Experts of a small language model: 293M tokens.
Below are experts of layer 3 (counted from 0) of a mixture-of-experts language model. Rows are named router (the router's row for the expert), up (a neuron's input weights, with its number) and show model dimensions 0-127. Each number is 128 + 32 x the weight over its row's rms, rounded and kept within 0 to 255. Numbers have three digits each.
Before each expert's rows: "gets" lists some tokens that make up at least twice as much of what it gets as of all text. This comes from a sample of Wikipedia text that the model never trained on. Tokens count by the router's weight.

# expert 7
gets: " |", "|", ":", " |\n", ";", "\n"
router:109102151157091113216136214138143104121097161150129098102078115091064128077149149103163121184080098076056132142107152156149119121109112184115149110085126128143182141145114112137151119094134160123113097135198125114097212097195132164078132160073133106150125101101118144144125105146120109090192111124134091138145131154135078121175072066124133116085135106114111169105099182124090115116140
up0:153097138049161082063146101089130143139110111157105132103123122139173151120090155052149141093112145132129129038148088125178169148186106126098161076120121103108085150172113141124146152127150117106140113083093140152124163111129147096142128094163120090137095142090071060132204119127141124142208129118158131126113118097148121103117090106132172159141073135048093098085179169082079143117115
up1:110073136136109058178113143164155126118149158142144057111117123145100129146113165129088111216090121204183156158117208141123190107099064118187116133120131129148092174131126132184139170106175151117115150127114056135126113115072109160068122103099111125107168116137108109186094124152117088077153104121134077177105138140115130115161163080097150137121095110118086142071117142124120177094147
up2:108156210116124089153089088128117119075148103134080118114121138127088107133147131118149169187097111105117167114139079113095156086142152122150133148131134187118059048154120121113159161123088129098126125093101105137066115166107128134095177117099108133141153134163115149158159161145128148081154139143179131149135142149062138101162116174205079212149120181154156135127140141120081036188096
up3:137083188200125138120116119140107078111083132116094116127173119128162135133149114092194165166073134119074157148128087120138062125126077154148143116175157156146134124162191143105080159124056152137133069085110139141065155114133120179097102146138162107137125081113116109154080105157139140126168117083143094210172173122064075080167088156130108114138129127135107109127123198165105139131167
up4:115122188187133155216133159075175161155133096117117104111122145143109111108101115122133141094146161096115148104161155102086112134077140157149123066108145191172112179156118094107124102146144157165143126116110167108137175118202131081170199128125127139147096130156135172132129207101181112102139125133161058088137096066070084118155094123161073151117124116096134149114127143140122199112181
up5:143111096114114150079127135123116170195135160098098093097119167124154127147078094109130139068165114095132067091155118122145176097111187126094063151094083206162148134135110114121119098131154115119125061150195129109111148127126065177097161154153078174151108177124103094156133136104129102116118118192134104155148148165129058137140049151093120154166131077135215103131140119128139082115118
up6:131137170151182099110200117059064102117169165136165099138148145213153165058129109085108173086102206185155124101172123103112038134153128132107134126118130078141110080160104151142159168129117119109097119114141096132141078139143158117095143128132073124155135156092137090112177138163108140090131149139082140109124108148118118112130191138156198128100181148150099106126112187108151158159160
up7:117050145100097128172118126175127098126150158110087163112136085097130130100146156179174148128166142100109137200112127135072129150161154061140128146137049120102186114063103064099114165099129137166132114109055104116064188149122122130110130123108131099164109099143130136186106173100167124122105121178152132055137122130135123141196163077164126111124134129144091149157098114173170164190125
up8:126113164168098146124190145163115152152094114146123096165105060176112109125057112111101094067120121092078127101090134139159160169174122135127133182106114235120130138120178118122134132136199157127121099145162139125084143095134193114132127104179131167124110095138095092110152134101172135141107095123110150152115136106168098172163109153144072126106117125112169155105186206150217082106117
up9:201129089149121089211155109125219133129147083166126188157133157154131157158100171103174112164140104104109161131120103142140149129149028126125124151146111145117088165131143105119167172118121139118070113129156095162106138157176160142106118149115137187064154167156126125133110169137150142155142130126156069160140163186128109146157111164157157137168163249140120129126130119174109157115112
up10:140158136099103105106132177080159140122126169173089185104090155167132084123118106076134116118145169146120156115178132089174099156117168148133151130093128117152130072158119110132124107147091176184137066091167170098144164134165064157097143139126107147050141128108083129100155107102127134170124145221132114090133158152128139115163057117100085107130061191171162152058102150104167100144135
up11:151164169188119068148138123173184122109179087146120087153160124115127144123127138095124119125133072153106112119207066139106156135169080161120109141086130178078125152139054066156177151137117131128141139138112118067137078131110142154142152156167148155088141120109095038148095126186124105063162112163183097164119099127111131139103123157169111090109098098137130099132113134115168063155061
up12:068123036171153194133073085117117077132133155134108190161139132113122167149136095141080117113104133129131102152139133162164175154080115078132082160156122171100153132079145062150050180101056149089103096150137145138077089058167137128117125127125141087171106124178083107151111157110137158119168133056110147152118115119127128165106134096108192117169152127130114121080141129142112153127152
up13:077093133115098099153105193125152059114172135135138062125091125096123210115094116119147098072166176129148107113158137109147163120138140123130057101139119045153157102126175093119162158118139142098094132126135102150122064115130073134078084111080097134148147150117136105126157097173113084143144122120136066088151112073171180184043134076122124133171154161127092101110127148145098167133149
up14:144093147162128128123135117130121167124148183171079136125154121112134062075170050180144114101139120082092123171151105132063061133160103071160154111161179139154097174106091166093116157176109094104145094087145129156132143109148130143096102115065144123111116158112089172153146124109112117063126135093181138114146119114107049073185087154134158129138107132084082162117073121169142165082101
up15:106135091047177127129180165175118128101141170135117102096127123138120122087084074077133097183137077140065111132159062092181117151071075144156136083116160095074119139128121143151099155134082160121133116104134152131116183102114121109081168102103139162119125130167101143135115098116097145102179105136145030140128123115123088172188157124118137101221121196160152139107149103121132130117088
up16:129127103153201160101118147127141156144120149127120115177080174119168066136108158142130129087137086147142191121104115105124107183130196156125048154104095084101091132109148114144113119179108115158146140187114127104167166168085200102128051093116123138127137093158166162130118146078097081146114198083122117125042136107139112131116119094121106150132119070140082061137116117182146082112118
up17:094105170184129102120085160106074075181120162149147112131118142202069084172142100108123105112124148156141109154155183147156089139133180201216137118093096131157165102191109082127082122159130135135103077116100151120100183112154111110112146112104092150182144122128106079096079125172118160148135148128143176106185139167088073082111160166108114151132117106122133107101076127123118152095077
up18:158102194118121122182102155112104157082153128116147072157152198128136127103108177102149114139128154135119142150142153084173069141128116085120216137143143120122126080077093181153132098122121152110121176119199104099167068096100118121098094134085161164159102056089117135044112094136115131165165094164127088127130072105135133151154131126113121181166148071138096120166163157157135188101146
up19:091120145142123120107122134153115107094133096174134140144141110105187096175048150160079088125089082061067118160128157131042136103144088118109147139088112203127149151157105139130098095100138206076082083150172128144058146168111145115106154124088180105153160133150104094125118114101108104140088125101133117121131125128166196131171111073159164132169148156106171192108129076102138126093122
up20:120153111124161153137156124223145153141114213080088119082169109120116041165091198120079150125154127120181155138126175094160124129191124122132140121080137085086140120166119124104184123153087087125163153162141122131149128136129086088139185116103134089099154137204142090086141132139178123114065149108090109127108161161123088165136123066093098121122123086121144122125143187136138136094075
up21:131150086131114140166113190145162128109108153157149140114182147071177112156131167135164090118180171165142220079126101112122177100174128177077148161082144096103116109133070093113114098103151190076165140158111077126090147125160109088108193150147153153127100103175149113089106137181124090150145176138109148111138171089077129108167078132138133125133184063111144157144168089134145094137114
up22:089149158130109164164192174160148153137021094144126126128126114178157135121098138148123119091140127123131108142073190122119185088101104156128170115161160117119118105191070184137106066105113192051153120162129106124112178170178137060104155107090094089116100127151080131138120110115135101129136149157127147110122095133128174123166134126146112115159108142034140129130112081089132061139137
up23:143133133147137137103193149093120127085093105101092178143104138075138135120085156150136149082157062108091127149147122083120187151055146159090173157105118182196131108104135116192141114133125148170123132147160143099152117108152167119193102115127152127062073107164174107111159166140156090179143169153094092104147155129094165187128173130094181101151113112174182096103127131154177088177118
up24:127132060144170108127138159108157136140087131146186159145096118133143171126119131131078098075090126101104126132104130171175155079148109188083093095139172087111096178108118120167125122103104087148105084160105068107118084171083143112139125124117155151094111117141145099162123205071203101183066131104141162105076098161145130131102128095150157078104110153093197132144137147175048100120148
up25:145125214142134151164147127141071052092131178125145129115134110085147085145132123128168124123145106170159189134118128127159102125144106099144056052159093098165112144116140136151134141121108173183158083116168126156161192098133119146113071148098076162138104198148120172113129135102150105054144089116057129126179079101108124105143136138156209129135169095113133109106075131140144133182109
up26:127119156130190091151074165148149127199128080161084119124136114148109084158092142113108081136097087128110153147139092126168095171084136171141106150139138095108086202081189083124209159133083084168129139106117143086108113061174106129121134096150169118163169125139103186097121065133160148108166110166052083092118139144147112135127124143124147186095141160085117135122102151152122081141175
up27:104073088124163169150121153124157134119083154175087168091128139151120120129090130103100115138173144118144109127148144116093109194106127108136128105140157150074190103112164123181244076045108069089116180124121162133130108138140108127182131153131106123109093119115080157166151097100192134116102143099188148128108124187133125122108124079114127113085213140178133183113086121138100094137144
up28:102125100117067124139144151134120113106147131145131045164086189145121059168109182086113167142138104100071127098115106138146179096122157153135158096084074118153182113160078135134109161104092147129113124144101096183123112051178093091152110145064182132166118116134122114104175084126093108082144134122075118131114151135110069064099111128108163081130121125102115087100137102171087147051130
up29:127112134143139145084125187144187127134102124143184150092132054168094101121094193141105148125105096167151116139077116099074147060106118156143157136150155171111133137120134137214111140152138144143097124111113106058128136115139136048052174114107081155122164148091093159150104125106114088182117115111127155117080069116093109101152142127191052133138152087118079151099105174117103108109172
up30:139093121126136150160158106070166117166125138130106162119109132109171126194167133086181144181139151202133157134087110096158161102149132056121155139084138117122079109139137109161156116103114104177175164146122103069174143098175104072157143153111091084131145137172105151106158153186087092103135093090092146161201071153110122159147126067121107106064100174131137109134177180127091158161110
up31:092102151157119117123114179050187108112159130100137128065145105108176172063133122153098128137092124093068129135080153112123138104140135173096155108135143096121153109171068198120108096146121139108116077137168138163152124129083156182154142139105096167097105154130159086047114128121132063102204088140080193123145154130123089119137130086132121130090180156102181098133113143206135118113134
up32:098160118135127207104112163112080151091152180185132159085099116086083148103172118121098103177126100106094112141171169090201093118139125151130126091107057100077136128104142160158105108156104139123180107078164131149159123103038141147136130134184141146136067176110153171138099147092097137142186128131120109133143203151101086102142116085168156087145120091080118118137106145145138074092161
up33:065128080105123126125141173118183090145119163165118084074107116114084052107102134138135111166123149078161115126150135102092151153146127179078202079119137130148177099174171129139168082080148142160148042137168147164097210112166092146156139154122169135096152133115144106090137104145167174147160128114112127117106167052090165148120161134121141181142128127141138081096114061131149160124149
up34:188088148116094120132071111129154176125195168116088080137131096152095133130107100079153065142117116094148163154103133146146116106166137142118143076145081135139160119125130123150089073137062097158107155156200176164170149090140145098159084152048146139095055138084165130177122104104164085095128141143116120107191146147115097092135074134108129154066162172135147153113133196115101153111121
up35:124135153175103162066147131107127139166099183186147113157169159140053155130168114127136096159132095045149068153120103110154159069117122134090078116190098096104155087123134144114156153146134148155152100153118150142116148127089120194102121094071092150147149113101137187064126113110110194143143138130158122070132130076118157110082139136147105118127143116186163074164153133083112097178058
up36:136073123133148184155089092141149085104114174142096151136166145111119219067119136188141251160104117183138118137131089082149102081118150147151156139143169140112178107170125096161161178132122085107140105096135166090123123086106144109108137139133133150130077115135100147113124194112109094085121086133106132128133134137138118157134156175177119194179126174150092082162182099152142117167157
up37:126157143142164102112083112172137088141101106166106126095175114126128095068094106114192189170130103085105192145174154185125147102096109145078166144113124140139180087108174124101130082131092143155125058113175185136096162154096135118092102085162174105131095164130138132178153092124086076112140126134038081104131104136080102081131098119148105171140154149169143155136170192114117142101128
up38:121139084149104134129123138121057117155043145119130109098102148082151121128095113135157142122093178080079100110111080151094154114123163112131066116111040074060106098120108187119126115115125128099097071090133093082112144088129136153166147141159122173113106156129166108067119123125110137146061073133128151095114183112144127124161151145047149175112166141130077087144133109092095169146196
up39:153120123149105112113103187120105111142162093152115114075128134081164199085113148176138138170106133080193161132102087170123148092096144122120157076127146119121077134145149112122138157174151132133135126148105132150178125130176169123126070139140176121179065108181158167148136190119086079179123112127105156131126122063106180153148101081084078150054140134107184170134161182104156134183156
up40:149128156195107040079113012174061155140114110130069135148116099156178131122096172100155075121140128125103090134160163135146107102061108169157153177130178111124154139119119124150165166082136102127105125108130156116109134150102162143099132101119131116113141097090112068126090100136142117138156173146169124140065076143140174090140136125122175040159102088159126136118116115141108071149155
up41:139115087170124112125101084150116110129173182171193137087113092103148147136158142082145057089127143118146156173066103104210089093096156154165150097105085120070116108147156124156124126176088126109123198141135129140125113116164103098156082165113224106132106085135134109128134136112157058125183173108130183089119199103121095149139106107110119116092095162098104142097080147133170144111146
up42:089172131165150118112138158096157056061093103155128146121130138097113116073107087127145073147113063117122160119123101082150116153106084146084158098187142104196110120149123128141131165106197124127063121125129130162053133096120131137083113147170116163153105163171151083102069138182146087159131128154091159118076106096100136067094143105120156104124155098149135094097082167165133058157089
up43:130117083198126088127120123142102167176077087138140125127199135086111092139159187128157097151110084145098105129078125093104138098133140171108115121138070138127155099104078121195133160155104166102089132105142115104133130072091162162116171192128164133098150136148104174142113050158115103072173141106177107137074156121136114131135160112143148172171148152155097128066157168091195135108058
up44:133173072161100083112095144151082184114147113102102121101151094123134175154133107109175126123099129121083129118123096116146112161159053103108132105132130132077141108131174044131051080099185167110180126114079093122082098089182105071164165141099112104113141085123137177118150098127123111168073140163102137100123173139174125183188114089150158095155078140102115107095150064146143125149148
up45:198123106118089123125117159082123098057107120153130081158088114111078151082161136140165095128119113108070152124096079124162133094044123176118152164146120174118114134116172113147140158107132107132102096091157174160090212152123086170113101118139139091052098104120146110123098097075156105128155110140131080092143134129102159043095105122130102139120156165173146105047108167108156085157121
up46:135076139142131163154113177117084115147096098162139125144097058148129061075087080112139151133111097114189173155175131145109208123088119162128156080106145135122123115141095067145067125132118131116121057124158181115114150154175186108142127188123107140194162111161116097142124076102146114099148109092177146132078110127127113134152083124061082170102137122123152149157086174179085105102102
up47:131149102162123073121189166193113176148178154164146131173141115097094059068124168110127122104113084115130178137224128146192109099108125163150111068122111151137159167197128107109131165119108101153104068139123139172132175163130126126129125191127089146148136159113123073109142154157132132135135123095116110109212129128167087147099092136131099110158082139130153122120095154169056190136137
up48:156092078101163070187146127090118081114111168137074092135092171091149113108122116149118117185103083100122104159156147172120114170129131099185109145068096156101114108163070168071196123131113157086109124110106095132068148114124152134129105129153119119182141161091162165105072116208080164106085168078130139123115153147067082142141125194130110103111129151157089148122128167106160128089162
up49:139130068113147136129103137168084145146075126193132048087122096107124164089091173111101087144109106117114198145148109112186158103079154087149110142132122107116139154088184158146127163111104112129112112164107115108114126177124111141114072158099105141088106144146136145097105087060109077219214140123150102146118136161118133174118103075094125086136170132090156094110054170113128084127153
up50:158157150100117116142141128073214098205161022110120163118137177114106118099083167170192100113128128086149107136087132178107123159166115058140084088116146115111148159124128080189090126151124122152141145124150107089079104122153127103111151139112147153124129150055146110113185160161165145154130177177161084108110160075185074167114119118113135139116127075118130127138115154146115176113105
up51:155069154150169148129083188143122159174155093142143180181083119131215113139141118109125130092139125111145140116079161103148123178177148095109111170102171135084166134111145114099099137139150087121116139096168070154197133141139164152078163162154153155144136089146051129052146114137157103099126156100128100097141098090087104079204111100094121126124141130138100136061111134152111060105092
up52:141066184123184154149153149165144102123134099193139141177113084038102129156099102148083102141156108121131120127124090074129158101110117117150140127157103102109149145125139094139122121176140156095075170132132151138106186111124107102134111048142180092160113150110164122150087151066096116162132165109179164122123155080096086132098191100183121150080125082103170118102154190120067162109181
up53:103143119183103116186133133104114059115133120193135110206117128148081150106146117127096091093136157116170102142086129126151072112140117149135178073131112124180140194096116162088137111154166142098162076141146101097084199102110093120141144165102103120120167138125161172112110153144100120147133108100120223118102144086090165180156167079086104162113113112118176111094101118117141089164212
up54:115060120094133140133131148158173166126104117140090125125168129070132118115146112159210144114158187083128129143083116156153152085169165104099143149088083103144153118232148103138180114159193172095061105137167171149177117142120136121111155142103067152100172135161128100145106097126110187092140081148147146129102120140142126128165061085177124164069130106110137105158103093131079129169100
up55:055142122145139071138104109138164118141109140118195072155092119055123170111141117129133123115124155140153119092150139141186107104119151137079138047132115123180093114120160104096140147183185112138165104098120058052108147120169159158150162129095130073119043151128040109066116161101095124111141105097096155122116189156138141123178114098109108157125178156132088139138088110111133138131095
up56:182146086141116077116158081188105168115059131102151137121095078082162106135149123155126154073135078160160104079070066164149075162130089075097123081102138138087137098114139068179099078121158136088140099137129118121109115156170138117148106115129108135151122132150098099178123124086117094121152162170098142156089077190179089118225156126101123144127165143133159159137143158172149094130109
up57:185103152180147169115085152101081126135103067154103093042130104105140166150164109032123095100154145091085168092140152154060096126106105182089107094189116080138117106136165098102133134130100146128123078092100077108103081208128104126129144112100152163067140123106135109103088126111128157083139114159145137157083142101135081099145127161148093112115114143112151131130057127125135156109067
up58:115059138118119126074135166118155195112137165222136139088091043112187112087101151121093137175140093136120158151139087127138134141149154130098148138074141115068135123149148186140114109106118121135103159145169136137073178078081127147117110140111161131152179117137132146153079141093110133183169112146192130196125147147130139151095159130098186169103075147156090165163169172144182138110100
up59:084097183186144151143121151116159170093152116158142123126157086120148110135141126105150131164093133139171107109123108097151142149120139126195128131164113129156144207187136131111170100103146131096189113206106058113101070184154082123105102172117125109156176131091173076155105147182100119179128134136070114070114089134148161109077165104137125167131160150131115144081037115158100116082124
up60:143104126047126159093197133159137130106148146122126156108156157084115170161113121125170094112164076079111202142177054127121143138153139143090132057098147124126084124112201089130140157128177107159143071093126129198170163126111095090174111134103139093123122080143138125134153150167160139107119131063143104155122101161141139120080155106160090084181168103158128158141136133083101068188121
up61:077108131133110099107114164115140124099106097149131130146155166114123126087162117127114137183158151127103151085141180062083124097081091101130087123181153102118154096186148069095127130165169127132161156081117153109165134156092169103113107129085124106111170125184140069150160174127150118111116064105153132164195126155166056124121092163092115183143216134133102203149137148107098065100109
up62:102169104167122161150081121151140111163073151131100137110131134129122059123144150101116102122098104144102103149108147091139134064118146137142086078197083161098200125137175125170068057162058163111138184147109140060159127125135121111116175078107121135135116153127115115200086157125143110107162147127186154149162117166181147084085069156125121158104078119096152069097180137115127144149141
up63:170117152119112087116067061137156126171070144155155130108116172147105127126151138116199102142214131052136057127072152103100175111103217139102155111074142095170074155133144159098141129112170071088102107168122125146146133074127147124141147117150172112133094147083123164110145112142109139105114103151114151138104121091155129132145098132161167186129137114126131149188139095068100118193170
up64:124066084083103090144130123162150140161124099145135101104138133056186154117131096104166073077146115140074083053101139078099163138131155114113104172128142102110096177076168171131178192113144101118162136109143098062182168091133107113094143157130134112105138121115038145114154100157140203143084186165127121127136117125129120071142119127103137158139091172120108122123179103131108148183163
up65:118045078139157150126086072084145130138148115136135091138149124083138156121120046162146089099108145117095187089135146086142095092131133149139138137166105116152111126113087128125107056102136122165148118146167123127171106119131092079104136090120105188182122195089152156113170152100071177120130129167119125077146147170062148111177173103138090123068125097101144079112109204178157149139107
up66:047059097164122149145116115115112088166124119115084159157165145151106132145171102100164107124155147165077132142182041088153178133133091117152120141122091130180163129122102182077114120084146132189109151150100117133105109122087135094175165176137138121123158096109129165127085131115145173161144165134146147124109091119193184158154137142113223178060146100156094109099170109176112125137145
up67:089087141146067141162153187135130077060136176180081139194067089115182108086109071149128063127132154132118124160164090134147098116102093130157172111098094066171127134082112085138153094100139167177170107122119169142151128103148201156118111077140085104082114111118098124099095122136106115151118135150089163180142084139133111082114161147125148105135083134190094155110119079129150167154132
up68:139133160146123099124149142142144118126147142196102129120085082137127140142101164069087094145060107106143106162096169161114106140114073122155102189159116147139161132100180065094198132133060153100150187079142100196092150075146153144053151116140125145095185091125124130133165110137169116112078103113086108121093156099110112109171114120075095176119163100141137112099202175159108123087139
up69:057122142100161137169134151133159176178130125163114089157108099085112108132147148110125149138159165097116115140104118116087157093107110154146070117134073120117113116092085124119159094130128050124146217142084111118108135141104044151127164099106092130140126133123109205092126137167143153131172119123131175163107112192130100110145099181142100149114098031145081158108169087159054088160142
up70:091150146125153152093087137171128139134133147079115095110150089139110103064085125155145145119096126166046146146152081074196193134173075156156122156145143128101171085146161119096110120144126107112095097116121130148160127128148115114135165153097131110143157132075120078156150129159147110224118109093117125111052176117160067095198078099112083089171119176083126111092136156174085136112136
up71:136064131115187146161095142102105116165151163116094109106127102069137097053070115175213125148133135084151098128089160084129130187136114080162100122101202118151165131086166137064116126122117146144173096142140112098148159076179053179098114091121128121095170167114123116164179156092151142093147106137132159175125102179128141104121104156094129112138108181097184093095102130131152104120120
up72:140128060056144176125129117130054124093132086158188154082098141175162147189127184098154097179106102081144162116139126169118189120198143151146144186087177103137115111125176117159147159103070161155146083115169098167108158143093146131153107166141108087121104076123091061116100096153093113121122133109156137135110137140149167102130193121070126103127126168115126158141069144119114099165150
up73:154104079115119143161134099066146113108150135158167083170070104175138122128154107118155117104157110072170110100118078109099141126093132040183099154138159131150105176135125050142066090144138099059091112080134145154095120148118041098117166165149109085160100105128163104149142099127141103109170162112143138136117113181159098087155117107130176112189077090157127084134136096129180161125155
up74:129106159133138114154139151112126132128187089155131080153063095102081189097106146159152112126111106161084131133116079093111123127109144185090150144105110139112105154081117107087127107160162150096166103168121205114147207132157119130160127111155086106177117129082165199210088166108114150176096096145131056134162121159081127108075085170151151119147123139125120135127107159188085103142193
up75:166152100175111142074108126104173143149143105197162150091130100079076158098114134125165147139120085043102107110094084165161170135103126087119120109158085106123177116172155149129115124158121094162178081137144086086107139129114162153055151116142105122101103143099184119141107146218134111108136149097186103166149146103155073140098158153121128153096133145143147201139192172108082168112091
up76:119024079174109159073115133132121097096114143181096170120115097159080151122119090172146166096142101165143152134109124092146136107123138118089176121193107138117131118088100077114094208182136163121116081146140127133068116152105159151074144165130158103128124138120121141133153046114106091108121145117131118087073130170136152075100088107125158154043135172160185101140152113144128081154161
up77:091173125155172155089142123176144115084112132158137171115100177151158094163137210073123112108071074122077111099067110171181107143099147125126134141131093158120135104118192163113117100128147135098130122117148103123095125131151171139182108098192177127127180062107167169092105063087123171177130162157098179142145117168148131122101099107132179140091157077151107110109195122168123101106102
up78:091107129128118127102151092195179119157141144101145066127113109108081142109153097085139078085123134140151091179170149154144112122131131152110112091124167174148093140096122152173110171150064087085147133139201118139102141145187094093056148122148096115168111140115157113129093121164171132138121154125132132078085040127125091134185134139134123122192148106092113165129101168090129054168045
up79:139088090128060149102115155194066111117152108121084098156087037102108113122105138135136121160122154135122189180081134159133120127148149111141171115145111146123108144028122077167113103127104162180157146174168091094164118101123109130173154091130131183168117081132088159067061098163103088136131145176068138093151091101155155143133085133136178144143167101103163128139107110133091122128102
up80:132130093107194171189195183146132143142159147158102111070118134118157112130091164120063161104158108123132062137086185104176120165152150117145074100089096156113140207126116139165110122127081154154140150135139121092132122091163085140136116092088162117176079101109151104162079122127118139124164111139145105127145179146175132106163051121169159137113155057154147083131046178147135133141123
up81:089089122146149138108126161189103138146173128108102112090132154105091124105120154147120080157175108141134231129156080105159130087123146160038126070161079094119159155139142102141067112151116147167061094165128132148121114148078137112142099135115151128096108085130140094128090089140129090125148185134115140151140156195180144191129130066181130173067167172176134108114131101125110075112143
up82:132133159152191108130105116184111184090142091152130135171142150165167140107147170083102153146125109118137153068151172116132074140157108163105123056122113126168168094120083065137135113122081164166145114098150119124099156169122111137108131173091090174076107088201153070135143115101100165049116157133129144122099119081081100155114197128130125115144079156133137159120118126142079146143029
up83:086147078112087132120116101131144133074115156186112140130082149098198107099110099108145175109125129142143085112125111200130131093145102087137143065116047167123174123122145168092139161116150213149146111128144096097091167129126158100132146173143134081126158178153084114079097167157082118054145104106119149112146156124084095105158089125122074120121105130199198115121058101148137135093142
up84:109037113167111118177062138105101154124109148133118199166145139172123181162142082097130119086063085167110132162131173112151112160126080145091152129150092071169095117101133113078120081160121139120114155178057169172125158130179123159123151103133094173114124084125138111082132154105146083112170097118155115106136159132120101167118130164111197119158150121099078131103107157157182086193139
up85:114089124123069161100115116155105108157134143180137117092077057118125142094066139103121162099186075157136141106105098200144102149146137123104159119119099184133132108092110204156114153097140125122077090173173131170143072113089121146118122079111179104112136124105194102135117116180154110085168125145097061180155129163095122173141129063134151137091106159143072121076073144091153157107135
up86:092150141098150134137127143108116080118143122194139084064074186102045095104129093140119101111079156105124087119116129115125067137125128148060075137117149113132146126150137129161098101111060135084103129116130108138069182115096073121147091114193110063131140086111181116127147114079129097193103152190164155128110097145115141072153097155131085132125141090119132154105160175146145194103183
up87:142154059124085113093148126141109129191059148178098083096156123162171108138121109126102115155200173141142159140177130101085134103150030077150170123147134126152156089149077123172097135122168124121217127129145135160119130095176146083199153143174174085121092179107129119091074142090123094140113098160100113098171133078107091138141113160121107110130122132130151152155178173118116145117156
up88:133134151177106113164161122154132133143087127140167131123113112185126119095113125176092179141149120074093098131096206124103167085105094193098098111169111116163140167137138145118106108050112183101131132170061107106157115082124189102139151073134111143125099081145127129091109085118183162147141161133145085105132096165200102111155104058135102119147146161082144132125188182160097101155065
up89:141103151177159086178099112108160102110147147161140089116110084156167130037125082152128118143135141107141161113135141159172087071162141174104150146118142128113146108129105090154139176145143121156172118084159076098065158113179127142124179134100127107072077106119117149125107122113092115126109125062145185089090095134053153133223093148109118201161159123104180170139111092150132148147084
up90:137161196094115159177068179126144136162132100183097149127107068140119128174123075134127117123160101162124145168126163103095121075153122069132169195109096101100128125114122080089142083133121103111144124112093097082129113176110106140148188100069104141113136099064137166157140132130118186102182160184169106123131155123124141105170192146114196113144152146115125149174191136181133117060151
up91:153145147099135105098144198075166122184162135183151091139087094168160117119130213107148162170124063125132153163152099112142147159125127144072117136149081125117086066156149154142098139125066126152148088076165123121057132093134156104138155136111136106085162093133112125071186157115124129141123091170161048138125118097091161123120124080097091168178140154089126084143160190101117091110136
up92:079080115094159079107200164115125150104115194134118061089189143164141140090072160159153130152125127127087146153192148114129094181116165120121161098134144100105126095154088111109158130152152063085088127171169099091125111126171104057103184196096066104155078135130129124144181095104164127153162127132165104105068052107133093139107152124105146116162144127120100126118148142137089143144120
up93:094066101126117097126122159145133145077095146113079172087136155152229141109148096107113152086098090152101115144136106147196169128151106142106132093136180124104124137060134162126137128149157118171087131160169152125151143109174050161144117131116103101113055108119134132136129181085160060112188136141132087118124099080146117093150071056139165097176130068148114176123132104083111150148155
up94:125106080163167121169140154147119144133190080145067139098091159154129118106138137156109129126086177163147076149142119165057137176150146158090172171142127140149129100105136109133131140116158175121077101153086126164076138150112135082135137122133134084100138123097088129120133155169118146139068132124103126174155203092127088090118061051179078116077200133089128148133098153179106110107054
up95:189061067120118116054078135103132077086153116157131088140084129025093125152153165163184129151076135079108176134090163145175169097140149162127172157102158149102108177103169137139116133137094128143095125187132077157131121069130093198149112110153169096141099127068129125169102158158164108128125087082119135136127136076111131126170136091141083132148086110138154166101141130140117116117116
up96:062219218119200136165144139095170095173187074116126188147158151120118136149107077047081110124121129147166140146149125150146127156094112099118144135148092117100115131116126103147121112132141129112148133155156050128072065140095145124096110064092110071171113133179116141151111121164125130094085124100114155186080095124180114161124144158154147124138126133074079122112117117148152130170115
up97:030138070090139192129138125123115072102048152147158173141159168114069121103119063115106126137153101115138141142163163169155111141164105129139104060171190137113173072118111148081107163131147144116079107148154169088149108113111159142153092101193150130132139162078088174080072133167128105102125132134132085114185104124153119109150162140133183095139156097100104155178145146145090135145129
up98:129095143073178120109092176095132051143109105147109087113132116168095182167166107126151097137130118148059175144192133138159117134148139083111134082134108152109065141120106025122176124126130106143187124141110082107111145177091121119133138155112157064112191139171111150097161134143153130098127105123148201123131156120106083130140136178096158115125091112099091136104170136096123120233123
up99:169193116122136041127056088086082095125119129111149130198105073146077092094126137108149158112095177135099105106166180091182143119194123121140151140068213124063104125125171111091135102115134097130126107127087083122161088140107103136108132148121168083172151123125135133185155092153138154140111112114105138191092113181137108145120103175112132095151142142105148054151134086110139117166111
up100:138139138156148166135087091145127135171120138113134169112096127124093105086098152136111127109148110082103146133103119111245158171151082152129154169123065149122183125126144145143110177191187122170140154170070120149156101139080165106144152185155035152105152144128153075133132127156159109120185095126142113155083142132196089147138132094113135132094119190138180139194150135094162165117159
up101:116076159084119132117163082184129119120110142087162140117155146216098139108109100128150134067115142116132094146084130142105146132186111122148148150093153080088110148146225119102107139118170212119129103169163144132110099132155117180094110169105193073166122137159154150072077120124131165122125158095120110120088098150204058139140088104122122098119183109096138162162099141129083090138093
up102:141087116148110123172144110149185171192107047142145173100146111134100143103141136129143081139169164144123066146114093141151146127124143086077112166136184169165176145149111111096106089138117140123093081118143101141086138185153124068060148155074088182191108119159165112117092131104122133137154126135084153099153145079190101119136069110105148122165092138112126057168123105108153122074188
up103:109071121093166121170120126104091124099130075148119109123105138159053121112113127118152124116113160147127178175127147203111116084108135075091075146201068175138111114148087093070174144089089155131079138110100072117159141129088157115119163135101128101130175087178103101119162099184121148074187107084113131108122113151178086088135132078153136090061133097142109124120136095149173141077102
up104:081148170133157186105101104127161128151106092176061055149078135159132102095095162105191171140098083122075150136103190136163150120081165170142148116098102149123118145153124102129144165138173054122131141065107105122166147136101119118087141103179127121222122190125156137180134140159117140158170114124087092177127147132105180127117113070091126120170119115145137110119125184140081157146165
up105:119129116097114078049111106162146099236154093157109192121128103087167121147105165081137102150139099093113116124144158125128147189114123089112140060077155114125103143099117152109145146122135121134107084193134189090131167094096111098113154040117134095133128122116126165151184136180139152086156079102135136096089152093113077126119136119195147172186113148150112067112132119107084118131158
up106:148060128151115176179080116088163148114078098154119101087102156098088134129113173110122152124146112145176130114100097098100185152120113144166155066067079180123112157185081064120106112100166150155128083133139108182153204142144151133083084159134129104172073137108212099130120153134165175122099122143130086143189110139102169103131115138130159081125116123130127134159159196125114132111179
up107:161036134107093138109127139080107122154102048098094132116100156155155171105168079095156169179108149165150123123147138096128103116126154111109173139126177123108135125141141160109086066150171089181110113072112125111135145092076139121140122166049134068099124155096146187153132147150161101194134106085111126143122051183164124115141165137094145113072124086145119125144085125121054105128096